config.toml
n_experts = 16
d_expert = 128
d_shared_expert = 0
activation = "clamped_swiglu"
normalize_top_k = false
routed_scale = 2.0
balance_loss = 0.0187
balance_bias = false
init_std_router = 0.0377
vocab_size = 14706
tie_embeddings = "early"
seq_len = 1024
train_tokens = 484200000
Below are experts of layer 2 (counted from 0) of a mixture-of-experts language model. Rows are named router (the router's row for the expert), gate (a neuron's input weights, with its number), up (a neuron's input weights, with its number) and show model dimensions 0-255. Each number is 500 + 25 x the weight over its row's rms, rounded and kept within 0 to 999. Numbers have three digits each.
Before each expert's rows: "comes after" lists some tokens at least twice as common just before its tokens as in all text. This comes from a sample of Wikipedia text that the model never trained on. Tokens count by the router's weight.

# expert 9
comes after: " the", " of", " and", " a", ":", " The"
router:493485501501492499471535493475500492486520491508493481499514491529512531499454504472467492500492494471499460482511505511457513526500499531521517478489496511478501492532508526520520491495509508484522544506501520467502546499513591486506503521529515542530519468500476530534494462483532526525487506470501568519479548536444466507519465490512513504474508547518562490524504535495493523500499503489487509507512517501548500509504514496480450558496511525450487465501514509495455496491492501524467520507523475507516519534520518501487543470496529482488509491518482490495490527555516509530482501518513460505496438507447528492481517493433471519476562463492484510539502502506510474486503534476490526520547485536540498483553536462508485514480489428494500512493494564503491482512489533
gate2:497524473469509495501458477483444445494513438476543497480464499484501478519509507482465483476496493496534515480500446511480481530535494534541519460503504488517487516464478460520501480530460525467508544467495510504485515502519545461522474477511478522490513524540486494507537549525468502449463514527498505542506491499505517503522491477463536467498503476496510491537461528471448525515529484502502488511496488487509467484539541509523501463541529470484455506520546536534471509483516480521509532477482465486491486471494491481497499528471492469528520507508528522502469510462477492468440454498472472548502498469483537507471486515552516493519500486495484541511491510483499478466482465476503498463486524487485518523500512457478554484507525492472466518458507464478528480496511506
up2:478509486475477517542484476490470484488483447524525491509478469487490496519506517484473511458476521491500531499465438516501472543524478510528523481468516484526486498500461510507506507525488513454508556415529516503490512503535520489526480446495471527518515517509493484521519570523508492453478510501500478574517480487500508523482513456483548465506504503488486495519495505491469555499528498484492491551504485509510470521521505529484515513559500474499481524524531521511474507501486521514536504490474456461518491475479476462502505506466468466531504493495481543510480508481508492440479438512491460522503492480465533523465469515518503477543503519501512527489481492486488456460489507475495507459495502472477492511473517464466507467531497502490484532464519484462490479527547469
gate3:488491503533480537489493514499520514507481497507519459500449500468487519477484518493498484497511533446498479522489509500484502502477482542531569501555491537503501452496501468505514484464492529541486475496484497461506525456487475497492545518484502538473487509514514487493523476534517499541542554474515490524452452473522498503543517533546482492457523526513520504541441503496448462503492468471517522490538478477519481502465503480518478484511492472463477509512495504527521525535561513539459497501498484519497482505562455495519503513461486504534485507489495507500542555533483490520515504489490533512507520498510513483487467483556497532555487515517507486476483527500498491492540499528514456476517519515521453496495478512501494469459505500543502499492489493497553511552460511
up3:477479500572485515499494522512507493492495522500544460506481495463526518475519503515523499524540512462521490497521519502500482516469482499546561511486495512515522480513510530495540491484505515522474483517487504461491478473489471486463501487480518554498491507515515462488526454512518482546530521495502503487468417453540511521553521534532487450475507489468481494497469536514449475538511469455502491502512508484489469467460490521506489473506475440458484507466492476491499531519573480489465465514486481504475516512537467476497515511488485511530501503508505503468547564524490509534506490470491521527490504502514529496495543465526502519536484498494473506495468484497518505495504476521506475463512507489522444452462511492515488466473524496527500500502540505508557514545492498
gate4:514455542480496474527512501491502490500510495464456484513514475499515570529502489452490475445509477478512515493481501514511503522483510539527522511504505480503540490518535492487533471499503484468507458495578495518468477502478529454450508492542524506535492519523512477508495468500502481481469505485534503459478470485442491519497545481495491544445522492565473532464501498529481506488512490526511508486463482487464470495497474529515494486446459504485485482493528486487532493540499505480489526532500505514489474500514473453512512476511482484501473568496498531463516455498520505498484470463515497512485526507511483507526451470512471473514509475523436476501514504485544434494519534534507490495500463486500528495513506461527527493474513478476492545481496518475519550482484504
up4:475491521519509470479523529478471489493488520493471501528508461471523550517518495430517473423472501475534495525493477493525487481488482493485518493484514460483513518520520480454512500471497488469519513495546522494433512482507488481454503441564535544536524545526523500468497475518499477487450487500550493479483484499454508490523500519467489498500524455533508508521500481520497483504483512546560489496506487484441484474465494523498498507473487512492485481472529480508509500518473540480448483532525482514461496481524489496483508491496485488509492520519519536517532475495471507499486502434510476545516493535482482495527482505495500518503506493531458453511518496484565448469496530509496522526496442517510501494538511509487521519468478485508488530509519517476511553492488504

# expert 13
comes after: "\n", " ", ".", " in", " on", "'"
router:504526498478496461500494497519509490508486478491470557467470483489490491543482477484499493518489467472489534508524528530511471502540506488469459496470535449503487540490526504490504506458472549487490491471502547493470508505514502509472481499483463447508531536540493502482512512509470538490507490462475466495537505470542437522505487530468455517539489501501502479488499501492513489490553537517499469501499477544512487513499497521525481492511469496503505503525490474540512534534511505450507471513481552528501513514488487495497543518514450501562520465492454508475527474476523479523498498519563466492494499478512486469506502531527456516499469538521506532532509481510506482536503499489518476473522494511482446523451465494510485477542487483521486542508571475515547495449516501
gate4:506539495509496520486482490502517523486507522547490503495541493501496508498536494487464508489500478546524553462547532473497510444523508508511477493500487474507495517528502519455531456461489540509492509497527495451562537494488526528521489507494484496503548497524460523498529487556508512518497506492520502463489516474502489533533482450540523473515464545496502516549544522472459489490489501538531487495462485560504525482509537525475492480455506476528534479565500481524490454461481490548508521506525467540521486528488525523510482456480475473514494493517450518518500530515499509486523498521508482545527522496486480511501479491528529478519542491488487514504527510543489520542525503530507506448486468509480491511523538522493480515505483462532512515514544520525501458490499533
up4:492509485487522485502509477501500505466495499540540524525507459475511509484509458490500514453513504531540547492560477430498513486547503495527489500505500496511503485526521512494506483496515530485499505505507529473556535455496515483548470473501508540521548486489494500490506494500515492516491510516527488502514513487484496523521449482522503524537497507512515509518525568488431481532516523528526503470439512580521498494472517483530473499498517505492524495500459503525490467449530512481498497560510458499534488501503526502485483491460486485496498451471512518486508520544498489493511483514525507554509484489480491489499520488524489524501519532503479510525502530525479555522526503511465492422466474500493488510521556523477534500493511508572484505463513520533512500475527548
gate5:507529476471473498499487489505507477493510505511513510479511498485455503499543481520492511476500519481513499491493463512470486467520481513478504455512462486532542547463489488544495482499483514475536478511500503522470487513505507516510498470480482515483500523546537457466481498468484491474510513573506483476491569532503476499551480493544509481479503494478502494473517503553510522515501467484507482497543539550511482488536533522467475492514518481479468491533499545515525478529497483475444534512518510449493494490477468497538500527481440533473477487433492544496517467485462496502465515462507522470474495513508515470477487529500517511550500515527506464534515514474533486536488489452474492485502509460485520486547520471511504475544543494500508543483483462543471537519517509
up5:495506496519492485492512520506513468512481514518470513528506500467489502492508460512508524480479543495521543491498465518453480496533496517488496455471477493520531530475502481515480515500503494482509473516508526525433507556518504493517489472452476503498499530515544488489463543492514527502470499526492499486531534510506500500535452527520507454481488461452498539503508501544487498478488481507496498488542457522527461512486538537495458498544496485487494517527477516505491480530496494504454563524572564473477487524467473484556506506497478525501494464441490556480538468486465524491457525498503468498512462514511505484461484513502518497518500513515523469530510531461533513488481486446488484515490504435492522487512537492505543491479529476495517540516499467489471478511527521
gate6:494505502461475530463479479489508532492556499452526537521497506444488495511546468497504474474503497506514493495427444480486500496493524557475479485556508526509506502459535486536500494529521540487497513517507503491471543501462499509504545488510500490495559482500564470467510481492514533535469512502555509484501476532508543475519472469541510487510454503487520492533470507498515502485515529479468524468501501504483503488485494464533504506538499490520512490491529493547506439493477484488481489504555488497513484515470476501522492480496507488500506508505440485518513431495523519495489452481446514487523512491447536530492489492533472515511542510482492519496498479493529514478531498483449524477507487471490450476506519504519528552481496493501496505475493495467445491510500469
up6:525511495500491518483494486476520487490515473453520505532506488476485487514517460488538499515492464521549497485488420467502521515457486516464497515473482499498503484497513453502521495511530551517510481511527495472464509505483487472504548496512494482525543492498556492480548482505486513528488491526523456503482484548539543486494467472509519477534443501472469462515465515530529533454494491494470521439503517488513512456458474477518507520527490496494510495476506537545495536532465453458492482497523482492503513544464510506505506508490504497477511531490443469563515485468505516506492482484487482476524497512479534496475473509561494524518496506521519497510511501508519516513493478545443517511550532482508505469506511487519528525485530481455528525526466498488437480521482498

# expert 15
comes after: "\n", " |", ".", " in", ")", "'"
router:490473496492495489485512525534512481483483491501489480488510518503481487508511560489521488507485544502507521480496535487461468467512535495462475518511527485530515516485498517522511484506494496570492450537492466539550503529508452497441487519497514482516452506522480496469519489528511456476501525505482478496510498484476490512470516515485482503497484516506518495509513457514474494492534472519501481522481484534525509541493519530540479486496491482480528506509504509500489551489478514480574450470501521516501502499526501496513477464471481518512564520484469461528523558506500523483517520480516494507478527487498494488523460438491462470476519578467473534491520518473519498496514505543558545511479547479536489537517457476527532461531510562487499479531504537488528499512494498
gate7:517461534521514480471517513489481514468476509484480522486488518469512469567497498482493520484432503549479495497508523460489484486531506496440467476531485483529506474512485514495502491493493480516491492493497501479496545502474437480472441486499510516499507465500514570499495507497504532522499506436498544507475494508498503529480488506534510498481494510474523497523486522475544472521460473480524514481481450481486470475532466508507521483488523484526502509512552466457488520488487450523437519478473500524498540494508502511522513472525514523498557559485515514488535461498490497568477524546508479508523508488504532536550507482529484526524529539490543514465485512503538524518525503458491482485505487480494517504524495528471517494515499485540484464536472492514535506512507546
up7:469468489551491523510470559504445497488537470471502484481496510450452473518511552462485488517508502490494494510455479526491540501502486495492502463539482484474485485503497518508514505499550473503518516549495513492476494492494499554545485500506497493452486507484493511495510520459463480497497485504478529507483563491505510515498515504482487490524495456480520552514545525432477509483478486470493512486449472517486492542480556498492494501510466473479522502519501532497484456524515494498486504523468473529518491510502527492511549438494471489490546570491529523481486460491492476482502502492490502504530517493521518478580500449473497492529506508477552540546498542490516460491482482490497497492508531508551523506519478468490498490502472512527494483477480456492501515526526527
gate8:475480521486503492500507521484511521515532458500502473473466493483482467486533528548486466486542553502481500485459504489510516480516491513525527467448516507502484506507533534526484502537483510473519474476535462486542534489534553498499486507504501480507457486484462507480468473470483499477496528561535513503509489487465514513511454463515541495513488510500477563514473502472540512538514474475480484471534492503520528511553501567489485511488535504514503496532439472493517518502517474485502493546465478514513491441491525498493480485499471532453522534491476498519493478517526475520488522470494496484482443547507532533477485508520517478546515525552491494456480482505499504489491480504468493477519548514494481503490502459491512485476490501506466480462413505500499505524487487
up8:488528493513517520535501486522524476545543465505514518473475488501467462503512480589511522472519540497467498483524476551518483492512472509509528488499507514509446485512504546544481487538485486452522481444516442498511529512544516502515475488500491480496475484530463519496486468472495491464485519498491497496501497543485476508499492464478549483542505514489514498517482504471540546495502462476494524478509514506530539480590494593495493512496505517468509505536491471483504520503502520497514453509483492489481520449464513480528527467476476492478515523467507465540501500532512496541507497475486519487479473488512515519492485524523510483515491528555473505485513507469506465490462501493500483482500505507488515473483484465489512465466489525523485488457443493489513460526499481
gate9:500546500477556518508442511497487492479507521475493486478448538483479489521526548490491511475523497547521501486515535503506521487442480495494535469499474476480493530524504517517540503505467494527512479492489488558525547479523503510500489528517477519482521490489464502484496504490519516485504488451490519540507505484531496509526480535439501473501486495515496484491509499544504546497508495504527462508490475539555515524499498533504527470484514523479468476479522489462490500471478451530480484534496530470475520531501561502458528515462486495531495569501489497486489486508517503506495527501479521485498479464501497515478553501514505535492510507495460492441486541487520519470487509486489472487515471505447587532502491463485467500452482511430524495498466486496467484528512510
up9:501483509475537475538470516494472518469509502499484497480473506499523477514529504471484536485552496548539488504496486527516487474448506510511534449512461463498518511532530468526508516540480516510492490471549475488496532488503519509543525508463495516495526481500478480468489481487502474495497493497535503537467506500583512498508482531454497484514447512506497494478507469499471509478492524465509471485493510542508499551505509556535522471499495487484470524497499521507485535497453458503487505492509522483518521537520542463495510474469514508510533534462477506507489465500515499491486519524491555473484526523521515498495526502479503550504546499521488508476480484490501499479530553462494457483498446529486582531520445477493485521515515493436508503514492528513464487504518550